From a checkpoint of a small mixture-of-experts model trained on Wikipedia: 68.4M parameters, a variant of Adam for the experts.
Below are experts of layer 7 (counted from 0) of a mixture-of-experts language model. Rows are named router (the router's row for the expert), gate (a neuron's input weights, with its number), up (a neuron's input weights, with its number) and show model dimensions 96-143. Each number is 128 + 24 x the weight over its row's rms, rounded and kept within 0 to 255. Numbers have three digits each.
Before each expert's rows: "mostly gets" lists some tokens that are sent to it at least half of the time. This comes from a sample of Wikipedia text that the model never trained on.

# expert 3
mostly gets: "′", " Ga", " Se", " ph", " qu", " Bl"
router:107126142093113122117146139096123157111115155164114147142138138083149156126134125098114130150141123157127133119129134154115126163094118138101144
gate0:123132138172128124125123102125110181111146115162125115091146153157097120139128116123154071129157142134053138166144107114125087150142155157119128
up0:118154105133182101106160146139113120120109124154158104148116085158084126138134124096107154129140152126090080119174102117157165155142134105152161
gate1:156127127146129102137093086145157181127128123128118122117086107152098155162127117181127118116155158171136152172086127073111135127108122117095158
up1:115158130152160091101100138164118138142108144139132125118143130149153134101155160123134138098159129093137146102150154144109133109132126152143112
gate2:130147098122118161134124117126124158124160120129169116120144120123167144114105120116154127085130173143101145161110125130144133160135160141138133
up2:122136148154098109146163187169108151142139104135111114191093152085159128129104105132089119140120123164098124112113103107150093143068118112142144
gate3:163071154112130168119146109104125189100166123123098113134114146147105117094161147165122150140166119085130151128094137175161128101118141147133169
up3:114106110120098114131134109130113118113149134102105100102102165204108102134137111162110069140127118078111141064127158141152108118152110130114166
gate4:157112105131116095122143146155145163167116130111145153113127132122167110146147111115130166119166144137121160161160091142108128134084055119123118
up4:153131128120116113148109094162160130143119164113141143080133122092128122109115137096111159115166139159142144145149116153133187126103082092131110
gate5:174108112118091127176128094137121147149124085124132115132144135123131144108146144121155120082111117163088151184146155126141105077173166144149124
up5:105118116139116158130087117094132122176123142126118120138129130123092149122142118088087118149160167113128165125121096122120118142138127137126140
gate6:143130100124087114153171126140144139166133096144120134173143142148144148139104104138144135131144133089141120129141162138107127127099157173130107
up6:166146133144135109106120128161137106135128155150148142083066163120080114121094106142143114138134157134145123120087126094132134090110128128127144
gate7:134138108149104128122164120128138088159117112118134145161140142139121069136132168129104171122167139101123168146131146107075094135148130144106134
up7:124173120115121139110125105124143188092119101172152156131095105135144187147122130127109138166113129114151119109101095155145169108154104105122122
gate8:112139080135105130087141137139160111090122132118108122138128106110149155118142100134134132088110091151135104098144134151122118127110142152119128
up8:127129126161106155132125174164125137109111154141132118148136126109117122101137119136103141142126131124140163141146099139147156145155107120142151
gate9:122138148147120125128107110125118127122166135146141096126122163133159150150139138162154125116096100161133088134135093123075121140151145124093134
up9:137178132134131119136124130112117094096128169101115115123079122105145137116103171155147115129084134120192095118146130155116112135101113116097111
gate10:137149089123111095140162133151138137140114141191126118116149136169119106180143165152088128145093148125121121135160141147119151102125129107135112
up10:123085170137135087103093101092145138153157105066099124164119101091141154091103069120161143107137116135118114149113117111137121128142110143119159
gate11:085138120126113131121114108116100149168161080086138113127175145099082111118114144132166084130143152168120138126132152152162173100111101159150078
up11:161140127089122114112115120107144154099135115091104163114138115112118126143102108121115153111140089154124155130146160162075171098118115105095127
gate12:150109124163140097109186152152144133062142083094115108108121133194111091175165109169100093107121128115119153194123138078097134140150127150168121
up12:093125165111146101098120116123113123153121113118136134102139180134126125117121123157086102111138131138123117120134120123088162131131127136115146
gate13:122182123136145128131137123145136145178128142110130117089090163146128134119118148169164131088108116116137142101142101113156125077094106114086097
up13:116077151151129118100127141122107129120134132118176112134138107149116157120133131124120132146093165091123101127137113114156113171132116115144175
gate14:137147154147143077175145142181132186135141099154120116146104115150107160105148131132165106121112147115138082105157167074141136130109140120096134
up14:167127107132099144141153131107133088122119161119128137131124155104178116140116146121048132101113101135119146141147141145118140109115118176104176
gate15:136112174114103103156129051158153130111099147142116148103103125129150133123120100145145123132178135139108145155116130099075109113115156129127154
up15:143093188114114170112093170132112149150146124151113153158165148107164130095106111098121104143113115086171159112146152144139152138145152124121106
gate16:127110112131100120118138098183108157150148075120126120131182146134113115122123112148151141123109145128104099117118149114132140127132184126153148
up16:102168121138070139126102160103104097119125154125154111096150139100120119103117111125149126124140121105128115119122131153131141111124133134152121
gate17:160088129142142111085142148121126097086147145145102132159185140112112150158149108093095121153130159108105132130101134102099133157142161124130133
up17:134121103140159152112112147137113143152100115118161087066161107118132167112132186136101155121172145098116175121109118116135066171122162161088179
gate18:128106118130154104163151124122109205144144114132118106115121093150099152129098138150075165095122097130124162122159159105070149103113133136169112
up18:123077117145126124122151096129112145120129108122127152106129161155166127142156131174103124101119119143163218119126130141106134111132137112171123
gate19:127128099100101101155157109176154099107107151134152123135122183137123107142111128166130168150152104153100108101164161116161062147162119136101117
up19:155139150133093204053145135142150120157171111142155122158123140103128098074158124124107135148157140071167148118122080155136151118109169138169153
gate20:121153127135154108101129121155130131188114160163147116118144140087103129155112150127116140121105148115102122142131085168114159115154137085151122
up20:167155135134128119176137150211157150131147136154121151108122191140092124120142113158131152128114119103086137106111130154146144095136181067130158
gate21:160138122124104129138122112177161100143158136141102117096085102142130111122137132127181179120169122144153141137111103140141140156148152141113174
up21:129131117080118146181103149090130166096127131141121131168170130153179146171133106137116112120083112117114107131158143136109067096141141149110147
gate22:156121161097127150126091151131130111138144140125171115106145092109155130104114125095168114140190123152144115137159138144134155090109116103109125
up22:109110143120135123157117144095147135132124154123164132096157113157123103142114161083148124127118148112126120164114113141151149121148128096124132
gate23:123122142145136099101145123117134095096131158089106091128118134140134119201153086194115095146148136133137083087155111163104114115157146139112123
up23:171161130154125103098145122111094145101098128096124099136137124134168115174142136171114131128132130155147130121093119133109105126098191134143117
gate24:187107124123096162134163140185164132124126112148111118155125103125109155126106141113109132128094160119113104141119170150098126096099155087102110
up24:149116113113119123152108141097109148172140135121122164141158115113035123112104147108173135154160099173143107147128137136077140155152181171130114
gate25:144120129144143122111154130138111110146115113124109093084106148162105153142115133143088124139098158124088156141160098138044113082131134106096152
up25:103116164145170091122089131145169097083081132163158099119096133125103117138110130148102150136128152136141150136160111136119105104115149114105208
gate26:123099149129097145121140084109143112139127139179127136112126178132153114135110097143129133117145148101116108129128147149133132095136107146164147
up26:135107122122116128146114131117156087097133143107111179147087158089139127140125090128156131086156150078098169121093092141102088106154126108133105
gate27:148146147164131112147158155174170148078119126129138120153109104142095148123111128181119175146137176088149134100108097146152093151143127114148143
up27:116104093107088113094103148127124127117129137120110132090107117093154149088109102122135099112114093104131141118114150134145118122104111133137108
gate28:133119167157113127138156099131134081171145132107156147175144117156152098080081109117173123098128082156140105132109121116156106134126141136133125
up28:127145121147151136145067127128131165113074164111108101138105146115093152139153132136078105119107147157111121100154153130127111078110119126113132
gate29:110126124128135137119163141097113195109150124102148087145178119162126116141123109137108105166133139102081156083133127161103154142138174129092155
up29:166103127116106079107080132163092089135137078119135109077147161060136129130150126122168129114140151120174127134149168178155118084141108093136062
gate30:159135111133124112110154119158154067111143128108128124138132164141126130128138106142138108108153143148106115086146139147146169096152142102113118
up30:109091110120127161162126123090119136119150142187110141085121117146143110125125110104120145142156102120138101115096157159147169126104132141159140
gate31:142116137141118107162124150190150128106135157168149142129110152160104117136084111127134132164103151122119089149108154150085122119150138129124090
up31:122185117118142148118157086128134132122132091099150123149122161100097135117074155105170163120165103147140169119146131135164141130125114068124136
gate32:167119105102165080168160110127071152134125144147149140178122104138126143128120140116150137136124157095118148126121130107139065125121088136160123
up32:122150143117147115145127149141100151173122140101149144134111111108104078124084148148130114121105075095129141140098155138112130114134143176160146
gate33:116105165139152167128125072112154119101137147109134137123129124130134075150134108141153129138174128150109166127158129093127153107107122162078101
up33:138164144147132167130106128144143111152090126143104131067109149143152148136117159142139109129131134134132113145135148114119107191148120139157154
gate34:142082109135132088171133112092150167107163122133141133133136124169109134186144096174160137114144145143095138110119135094098130125123167126073138
up34:154078134103121148150139110111133120127142117097134159063116138148142099138147120132177111128146099134117137118148123080083157142139121163132118
gate35:120179098133121152154123125128111154140170096093118119137148145152113128123102113097121096093194158175098119198105126147096120089142154139104098
up35:100176136147131121121121166116119171071120146090111129101159111171125111156103112137123127144144123132127130149083171131118162106145130137108112
gate36:134145153138113136108117180108101136133104139093167108085099106168116113158143126098126158131097187138108133165116135161140125118154145087112161
up36:120139130134145134145113131150136103125110144129097137120135119164148170122112104135090122134124105114120134145121164086158118159179108106126117
gate37:131178162126139132125127164142116115134119088123169124122125162138106125106120114142148121096117090202130173113118166133139104140150140128195163
up37:136111104125169147119158126156108111097115149118147125159107149130176119126134131111109119103140114139139168109121118150143110147158110138155116
gate38:087133149165128144140116090094136138085193146151151124117165135123097124114123113091103142150142202142130122156155122130124115133138116114091116
up38:126109164143125112129100140129124143099170154145151113155110155126151173118114100095069142117140161145100113119122093168117128116153107100112105
gate39:148178119127099121130160123097111116135121107115119174148140127114103115084129162136169092143108142169157140117132147124108153120141132100120138
up39:155153173125113160123085138101162159081158128136137130114158152149116092123148090114142101094181120166173159162122156135151173112133132121091149
gate40:132116156127144144121121136155170160116128108141118089140132157122172078177124138132134135129145138119140121126163137148156106140178165124096127
up40:185142120121144111161117127152120111113113141110135147150146116192126070154125140115159126111137143113147146168110164111127137127137113120081136
gate41:156148128136128131088107104115109141140129152176153148136097132176096102167130120125183145140130106164110139090117156131101122088149096067089112
up41:159131155117128115116128099139138108134079121152117114108109125136091120123111117168123137124165116125139112102149110105142097108123130120128129
gate42:095087118136158053124135145178146144109140136083147131118138111173137121119155109137152140120103161068155145093185209128080166119166140125099115
up42:106107129112169102143113154181134138110141123089133131104123060162129142119186122160143137091151143128153166118192141144107142142143142147055151
gate43:087119120119132121146130074134125144154171159169167101124157148109093127116131120123111142118154120160114151123146142154150166130123088098131124
up43:111137121107102171143111110077140116106134118094103132136158092124130172177115101097126126124120109106185103169115148138141168154112144098136121
gate44:160154120130164120123160133129098111172127117152176096156118132072138144116127125126143156098109125179104148155135138144139115096121164150131140
up44:114114162144146148132101096133094130125110149123108146123130119146102135165140048132072095127100166070105073167115140148105172171145099165115155
gate45:130174132123140135134171155122094162158136088149153105093105163090133144144128103135121112150122087151093153139132094110091138124115108154144095
up45:162170147120108127097105115117084147160136097141140146166120129125123135093105110099158181118160123116136126119121163135153164086089132104151110
gate46:140126099135119120129164126095129115151098105120085126149160094105149109148124098164131131112121132132076136102135106108123124103099135118150112
up46:151150121147130128133117140095126075103082125129082167111198101092147125139151096130141120126161131148114119115123092147151127122159120115170126
gate47:130128138136120124111142126103104140112158109144100113125115179146075147118074118144090138108129149113135093125124169106152159117125123146142151
up47:153138148097099139139126127175099151118111111142114141145151097159140135130121145133178149168139125118090140111172127115115113140148152117113120
gate48:122137117146108099142144068188132146132116094117129114078178125212161122133152148136109121111118172159114135149189129103126107123128112108140164
up48:137158106143089150184116105129138143135161116154114155139161129125138144107115080094123138107093157083118160112124122099140133076136111124111123
gate49:116081129146146148118122095134158129116136149137167146131108099116129176145050122114127132131084133168125152132137098107137133129142098118095096
up49:114121182142163118163111128166117136137140132114125113096118101119161145108150098143106132116127119136167182072130131154106165123096129135102159
gate50:146127113140113112133126121118178120154129145133116132110069159166108078137136134153144098110137147152134117177108144115153147109101112136110109
up50:142129131115118101091144122107069147115139145139186082143175120080135135127111118095076160085129146134151118108122132139112122146123153114122123
gate51:151086120149084152165156141134106094132146103101157121136133109111127121148080098105140150094127150124128121121151106152114143148154129087153117
up51:153132150109137114137147123138117105190133129110118093112126130126129106136148129119142128124126128128148104106135151099153070138092125114081120
gate52:149147140117149117127146114122140112122101171133133114124145100179056144140093104139133186113150094081156139128154067110108126096142120096133147
up52:129149177131139139128123122151146156140143071097135134122116098115097135096112151099150167156097123094163112130130140150137106132152134153103169
gate53:119137071103179144149159142142146124119200099132131119132121145147130116136107087124113127113124129132107150141151167144124151064161155110124176
up53:162130114126139076130117132148143158152163091102119152142141121122123158087125152096149135102100142111161102161097138134116128095057139170146089
gate54:151131127134102116107095147118126137115126115158135156112135126082134113101110129118149092095102108093127111148129140135136140094137110115144120
up54:137150142130173131134116139114118167123160121181119103097109125132080149162139113115089103120130127120151138153162115092092153142131118099114122
gate55:131113092160153125128138147175166140116110107167143049141167168150118104191139097163128119152116127101126106099149136149144109139147108097159174
up55:157132183103105135129129091179146138161155107114118100143116109113111091122111147105131124128140098160142107155152160169150110136116140153140123
gate56:131092176138122146148128155127102124161146150106132146153143142137095092129134100156118109123125126112103161156132096109131120109146106137094120
up56:128106091149155099154138157117115137133130114148103136116147137116110145131107118095156156097125137145114105122110152122089117130109100142157137
gate57:122105155125146130139130146133136164170148145132100115141117143106116135115139121127129111076108141147126139124132127145195117140095147116098159
up57:130097102124158143138160100119088142122147126106128099154098124137081135129113130152061129104145130152086116165109125137103125145123089115143161
gate58:164102100131138109158171085114143148132126106110102071151105134136148127185113128117137161105129164110130089125163139154155109135159141113135109
up58:083146123129128085110126144160116134095150205130120114114128157129147125116094140136124128166110124101123098137159089138178126147114103137131135
gate59:139117146111127171122117139085089103131117114126138132090159130145135126151100153116101118120106093129144131130142156142158138120121108140106112
up59:078141100124146091127130156085135122154107129117146107088118109142172120111115156183110118157105141146127060098163142141127170122136100112150107
gate60:178124127150118122116148123151168126146148128120130104154125119147158123108160128153140162139085130127122151108144147130127138124135132169106091
up60:082123100123114154098131124143117127137151132117165121108140121084147127091129152130142153105116114135142128115118120142129132118114119127124111
gate61:123114102124138145180096106114109070113156092098188100088137136123197109118131148132141123128121111110120144111177118168128144125143121129161131
up61:110111128114116128169103111122098103098135095121204119124134112114173118092127135129117130128128118118113115107156135169120128147149115129161130
gate62:138180152140128138124112103109105167108119087129107138145125193130120144094117145089147115095120128127131078147136121155139115112116172135105126
up62:152113091118100146161108107134102089120107143127124115156150115139127027102175091154090135159162137130141114104169081088118108151138130134130164
gate63:171136077151109130147169110136121159200119110137114139139163170131158081156096135146145141128123117128157145150118180100088141132125165178114111
up63:115131151152141143152109136187129148109149100143162119132165164143141121063154118127128133088177109114112148125141099120110136120133086125166181
gate64:173141164139155093153121145177162135188140176158126105119139152162120132166109143145143135134141148123113126107143167107123108080105114089141150
up64:148174138121129119118153188157099141112170093149157128114127148123090075137097132152093132173141102130150131120127186138146133126150108128141129
gate65:163129128170127097137150130149135124101135107153081108127112154160128106121172147150085151151122093090083109119124130160133128110149154109122140
up65:136091140120113136150117117196146114118109135111170142099112153151135162179113120124132119076134128158162139150122140157109130125142134100087089
gate66:112139158123120095110123128134126109135145129116118104093153125127121125117162133149109120129145103091151121128192120093169117130154169133109148
up66:099134155101127133108115082077135154148101092110132096117146125105106136113132065147125101096123103148140117130142120129116138167134120109118164
gate67:147110150100127116115167168100098152115136092126118114090136150132121156108111149137096108169138124136093124126118151088146145104117126099157096
up67:142091144134102133075143180139121140132097092112123164133085134142091137113117146148127145113094104119123118120138132152122133110117135140146134
gate68:167118141115149127107119126164154103171139107189117176123117107116150137106124114135092124160144120160159150131124138123140104152119089116122137
up68:105159131139108101080133143127122099163156152131167106076126128110094081118176144109135139162145141079148122124142102121148143162150139138136173
gate69:166152140117143168179126115131080115122117156118146132129140147143122125113137111115125125093163148131121101146144139131134130126159171097102137
up69:111122141129124149154151147108105133107152134088107148153135130122107143103118092094111101112141139149130135119109152150089095108139142089119106
gate70:093147156161178174099123158123160141103116129129144115105110088104141155127170139105177130190084133136161154105144164144138133119114144162126158
up70:124101103142151118150092140112111125130143152128158114094133145143137066098144145135132141118107142136107155099083144144123150164164174111136152
gate71:107159136131154157098120145097059118114085153147151115157103151114125118095116116119113113062119165152130140117139123145138154129138137158122170
up71:152127119107087101139154152183139157140117094107167151150150104132110184124182120124135128141139093175131150164109127114146141097078111095137139
gate72:153146112143120134143152187128172103142183107132114099142160145085106121130162135146121154093126126144106139111157135140082134120114158094116124
up72:138145158137143125151144124105129118178084115184130094119114091133144117148109058055150164116133131146134093118086172122130126116104102097156152
gate73:137170128145148058109143107166117098129111141115124102152124096127139191117083108131148139072125130136128117124150108082099064119161117128050151
up73:147189163134190123101144100156138147125138099167067165198126106130137127105083121110149131138173146118162134171117143135101115089083148125141104
gate74:114106103154152105154158091110136102145121174130197112132170101105126131151124134104095217081107161167113108155127164104134119151148090125154112
up74:100100130119107170111122111140119167178191091145111197105140076133103100095099153146187129146108127100173162147129173111154139159112122146167144
gate75:159159117125124136125165135125119154120110152119142156121129130135148095139137141147087095118171110158091107120121144140100128141121130150117140
up75:110154134120151144133142134115108131151105164103172125126102112127102133146086110133045137101155095132107116106135109130100108163137103126117122
gate76:139146131122147118147142116142113117138135130169113139147145132132164105130087128109094107164112145091090156165108107164157114109148122110118188
up76:132095137131094149144126146136184122144151124143126149164184129124106130148130125171090136118134115132090084111147140144132137134118124148122147
gate77:115146120114136145196099072136099113146148123125153135115097136135135131160151109125145145127143134112099133214166085128119166089160102129148096
up77:134136105152094112101156134147135106121115159128089117141109126116133118123124146159115105138121127139135116054164127081128125140095114162099127
gate78:109119109136142130106141136162156114147110119118150124138125185149127127135101106139108112082125130159074106195154126105127126138122151122133105
up78:158112083107129093172145146101166153165122105151153106139118098095135143149105122101147153125127163127184131095138187118142103105115098108168100
gate79:146164107131089132129103089129152139157130100093098109105097097135094094117119128181128153168133126081132105145143098153102130141132144085138129
up79:153093104093132111174139097136132156126128108129105093128134136134136117148087118150154170118127141159126151141198079108111149150149153135135107
gate80:121101115127141131128133156083163144161134154113134076082151142129097144131140071123119149139122132121114096118132128114140154105169103113124106
up80:105159148131171122075129151082157149113129144113156094138140090126116133129152100109088153109161132134125126115149128128101094143157130135130080
gate81:103131098169102161115159106185183112104137100099130143140162131178102128134118143138084139092153116157116184122138150097075105086118130127098138
up81:132141128168126172164188138149139131126168085165157119138187167102091088167140111133110136147128106132134097139158179124124103133130153180128121
gate82:116141125155152144139154107155136079148118141106110127124176148101180119129113117123155134132142078136135129124110127106166091102158121167118123
up82:093131145138083129126127087119118114153122142101148150133097106134124119135154126145145146139122107141116121146151130087103109094156117119166159
gate83:098178098115095133154151091128131125107127098093115166159086128129138109137072142138158116102133136101157067139187116116149147146106100116112124
up83:111133114118152116157112140067116113132115126114129116128122125106085159115133109097148131147148131067101161110096110115126114095108098109073142
gate84:139189107123116124123146123102159153127158121096105125156122121120129104131149143124148130072115138145145114115109119150144130166080135141101190
up84:141102128168093128136114074124147089116105166133142156113156149109148146102148124124146131108133151149134122157131130121137142138129136116109132
gate85:139148080122163156125121089099127114139150169106141164131108133111104133139121059183134140101135104110159136110133091145154146140104118088105136
up85:117096082122136100083140107119104116100145147135142158135115164117151143135128098172097146120082133089156137130125147138137130123104139126105103
gate86:129128142143092168120151120062110097157136181147152149144145137135121113128126098143131139151097184150127066135135106112153105133185157155095141
up86:128126127168153075142141136134151180109104110155110117139110124117064161139138112121100142099169132092159124132130165131100101112112102143149115
gate87:113089102152131126137142117154162140153135150149107114139101127099127139124138163158121172141176121126121107093113130110129097128115142122104159
up87:152142102138112134137135102174141178113145101142128121142129118118130144150154189145113141148140099101142129121122158154137125128107163147135122
gate88:185120134141098161119134123162134179111099094137132127159094127144095154128135118179109129131133119115139075150191180106117092170105134145109126
up88:129119121133145141119144184159172130133133160084113101111166077126098119168129157135140146103116145104122118101144122119146112119106134099136128
gate89:106130126135132127152130193123120095158136123145125119118155144089136108109112096149139071110097120156129100131153101111173117115138133145119105
up89:155136131123137149150150118144149134151118125106170119156125133104145113157086157159117092155131140139084126150161120177108116106124114080131118
gate90:116086135093117121156130151083137137138106106132107108092115136114132169140158089114106160128079181125100136124128157166130121113111096099116099
up90:159153143122124125132122096131128117151133120199169144128121145115147108136115175141135119106201137158149119151090114110111140111123173128106143
gate91:106134162122141191111146088141152160127105085131147140111124120151121153139156154180148144083096111189102092136125132139155188152137176074137126
up91:119112093123099115153120138168144146116139131106143102096175140139119099138136109144155139120131084120096124158094132132129145128100135139090117
gate92:147149131136142083120166127127159100154103109160115135171081111135120131111136117111164113154125174121110124162131131120159085112119168109147141
up92:125158074135140194131105125121097156124099136143135122134126103145111090122162131157109096121136151110131114124119162091138163087125145152148176
gate93:168109114112081159141131155133157107120163122143121099181115123145123063151088130148145130119111126126123097110146119138087113126134156107132129
up93:134137127113118122109106118119150121109077142133131099149160129073116110113171129113095160139112104121103125118131120123124098117140120134164093
gate94:141133142139124128182045105126104096085145120142167117091149137121158127133121161141139085129103123149151122114103118157155141109169132145156114
up94:159138135149114141200052090109139104110134109137145112100132134098160124148128161153133098127108140155151129113101111138150129102143131165137123
gate95:120136119124115157122154133119120105134145123137135163142140165129152133167095112118092151139102080179134139122137135148127135174127110118159139
up95:134129113131100093142107115128160160119151119107151143171097113114164117129151120184119124095113113148152114112117113141143141161097136136130121
gate96:120114149127100116132115097112107153146101114150155138133125123120103152098131091120143097117113138152101139095116145115147171125145130112137171
up96:095100149116135103120128137129099079146119141129138152125149128097134110139095148112146101134148169141116118103145078174131132109163091085126101
gate97:155152132120153109122118119190111144116122135113147099091133137144142200131118182125127142126129104134107149149145117116149125086155158124171167
up97:092096143105140108109118152124110102122134170098113132108134139123097135133121110126131105117121138130132153122142120185131150155186107126128156
gate98:129131154123119167135104097134105127104143128186119169081085134120099151171101146132136161136118111106113122142115093114134116159156129120127144
up98:139092149132181112082103081096126128133126149096177128154147123104143133087128146127126119074114164100130134147107140098100058142105078147120093
gate99:125143146124137139102130132155108137152152128158181106158139122101108112135146148105148155153095164114117128160170097099150171124119060143120080
up99:144168081126168148058135115122122100145142153138132154158137104078116117103128138114125125126136129171105143179139074117141139150121089125108122
gate100:165108118122137082092150110102128146092096125130101119194137107130121129114168139155172132122187159111124113122098067094091148126132134135144130
up100:168086147070119130135128122108138165154127141116140095159111123167103140114132137129121122111129081160162131115184150156061117117139154109072104
gate101:196140124114152131128119156139135126104074149159137146138106127123123088101136110144148141132162141116084172110122156147135135099099128163176148
up101:129117117087098149161149133155069106116113135135090142170135115145123128135183109114117122114106123110144142188118095130117138111105133162116092
gate102:168098158124096138192144115150129153160128145131188132095088130170117077142141146150149151128143140117148173102144114134106150112108127114107144
up102:147087166120112129165146112165139124155133144105164130111083128153131104144121098140107127140172156150142151133105172153116130102125142114121123
gate103:156144136154110158124141100170119156148153086132097153123091110099108109102147142137177135106160131126138103141119127110133145111102108119087084
up103:098108120138178127100140111105129132118154134123144153142081117122137117142119147114130133113078127156145137171111061123141131173126140128174125
gate104:170146159108112115161142115130120125105111149089134133137137166144159114138085157124117126149073123095115132123124179131114121098135208138137145
up104:162138143104092102062154123118133128136129150088094140139138103145143130138134141135097175119100118124096131125159124090162119138121140112132153
gate105:107129082132099101127133106154142163116098125119140100166113153205097135117078130128147127126104122114088141107115163159133120134158131109088143
up105:129125140128124122116142069114120150123105094187107154157108166163115125138156127128120129148126120075122142135123109125086129139147115103134130
gate106:158145111147067163144141151148159115132141140118106130145107128137147097111129130124063090120136157111093111110115114121144114147184132093137121
up106:115107127118186116112140116122106125134154111118122133119102129117127130124128096134165094145126142143129137131130139143087120096123130153138156
gate107:126122078106134102140107125144141107166148131114084122130140150103090103109124132150098110122143123102117165114104077164108116107131117127098179
up107:139159125127105145136142099093101104091117146160155132132120110129109128094100106108109075154146141103147056127149119120144130147117131130136107
gate108:133199086151121118175153109152134137173109124149087113115142157151170080179108161131112128144124096090082112160135119127120131106135115086137134
up108:110156098131111129128102143123112130121105153134131153126121130126145067106110146113139108157137120067153097109114109067125155100121126144110135
gate109:113110107123153138136142096099125134110142120151124087165088172176162147129151133142124121113096163161069106144140112153121137135120160125103108
up109:123084145132146115110092135102125126149120129157106137076160185108095123165115104106115126159122129150156088128136129117159181143134090113113145
gate110:114120125134138112119139137197134129134151147154139140138084128174145102110141159115114180110145140105081162112177153180107092142150083139144118
up110:151139142135120163085123129101111104109129120128117170131148103109103143122115122102092135113138091162158145115154136155105127154102072146186090
gate111:168143112133065154103119110181135123167155103087118123122066159125084137158078123162142122147111144139142124121124101090147111128168141134111136
up111:127128128148093131116146098112125105154124122084110136096142105155127129097135125147115129123106138133119113154175167086119104135182109139094145
gate112:162123165142126126112126101144125166187139121159136112114122132111114124116120103121138147129145149120089177142139178134124098131120163082107130
up112:147125179107108123133091144159109141144129139107182132110132125089166136106148147111126144152086139125094179114140136157150141112105161122154088
gate113:084164132171194109129138158154174130130120125112099149148082100110137147105096166139092153142127080149114129080135108128145120166153125143125134
up113:127143134143137137138136148123119134131117160112147119144124132130126111116117106145144109111127125112156155110125117103110212132120150168154113
gate114:127135109113108139121132129162093112126116088125133076099160157109138133101126156105100141139110169126115144144124095104151074145139148118108156
up114:159105068139103109134152130116155075129147181154155149119176135115127133131138101135112135111133119141135170122148176095091120125129151085161084
gate115:173144141144087107115164121141155110100120122166118130144108114114109110122149124105119136117152143176085092125120103134096127122144156119182118
up115:145170147126157125145095094129146136137105140173130106094109133059104168117136144141099130104091088127120136125143127163099131116119149122151108
gate116:110092137119169131100116147133155109155108133116116163121135158204112127139113109149133103114148104152140136065132163166099143062111154130111198
up116:110140122156104111133125091125107144072145110101099142168135095115163103079135134073133110104146130086124179143092154119159104147131138108158104
gate117:179183098125122157096130121113106100122105101111129130092113146144127083127102149150156106108111102134156154164113124120111117151108152143092154
up117:096145081118131141113136132114124098156100101062120129095136161142122154151149153129141091119088123123145144147171121123114138123108141119107108
gate118:113128181164139113175090087109110162131114122174095149124129160142101107130131148119177133068112127137125126164137135115133118088150126132103164
up118:135172141134143125125119139109144123137129098110202086123131074103149136121141149117132123159101127155145157109149110141184127188122136118218140
gate119:134161113115088178157123131166097153151098117107085098109136134123157119171149156128161148123128147082147144107131169119142147103152127143120122
up119:097131137104149071149119147116140135088142172116145134119139098140115149149078144079110109104099108147165113114104136121160150138153081148114117
gate120:141098143126128126187118115138082147113127123122153090107112122136167162086149151090139112140124150112139175119082139163179109149121119166164119
up120:156139106099100133095128144081142104115108125142119166146110153137115107161110081134118135104108107149076088144145113098069111129124159105095105
gate121:114126160117124151151096136141093124196113122151126136105114173136195090142140156143088093155131103124109144123161096145126150126129124128138150
up121:079115098127135134105149130110122095113112114140129119084102094137122160114108106101169136141124157086112108132131135118124122114144122127162123
gate122:192118128137144146084139188127121131127129114140150098131157119127117129135137130167121124098108170130091118163145153152129143124100132093128141
up122:092161132137111105182125072143163173130135161105126151145098106154155092116141158117140082141170124136151137092121105136118106116172123148102115
gate123:136157100136163113135149122118126142140108107157157128125131134114128116135111156117096145093113117158087114137147137096121094125123131116133136
up123:096140152131124125132133108127142117180137115177100161123101187111122138139141127104139141126172087180105102119148110116147097120113152159149148
gate124:123208150141106152105131083138110118135172156116136126109142112116102138146079136138184121123120132180134138153132115129154138092106131094117087
up124:175110121142115105104122099160150160152106155119154110159130146144128154091141149142138158095120176153105134154126077146143083096116135122093091
gate125:152146116134094148136122127159103103211150104146154072124119152131128078131101125085160137098172145191138141154134126127154136126146110115116125
up125:174179168136093116168129121154146165115138141153134136147094136133092107111108136116117129171123140098125139165094171121091134080133151088152158
gate126:121125109089107149138126166140130105140105132113145110141135123113130090152159144154087122108070171158103148134141095147115087134146151089092136
up126:138144129117133109111110129145117135089166158118136148140099122141111086095129132121117073122148119131110140119111119163118174107145159140114156
gate127:129113088119182148154115098106151103130120166122153136171145118186140139087105115136153154127161116171097163153145109107088152141174186169123142
up127:153117144115147162142100110127122124179086118143126124156161112114153130119145190117143125159141115128122127109100139170154134136114119136139164
gate128:124097126134108082130118165124145127116122133096143088155128132149125115173119122139147126103122170116117132130132148133121136080120107162145126
up128:131117113098081141107139104170148153131170123135091171124119137145104107141111109132087146153139117144134134146122131126113168152186161161135139
gate129:138125111121072137115142101125130118150137135143125112139120126103126133122110125085126108115101141136121090161151132144098076124151108084111132
up129:123156122094138128102123103109083132150152129154138117117130153172080135122087184144149135136096115133136134158138178108125119110127137142127104
gate130:148128118130117091160129187127078132136152159183136124133111131114116061132090115148112144124133131099110149131103112132097165108114148095142126
up130:131117163145148117135131112128097098127111135166137124147089140092116128129126128120119112124157165139163124149131124094122078111117121183143127
gate131:134149110142093138126111130160111155127137135174143133095125141137144131131124082107130133117122129125127127133125135110107108100149153092135093
up131:136131081104120086121140116099118147129169150174154134139149088116105123105088122100159122140071161111108100129105141146111113113084127083152115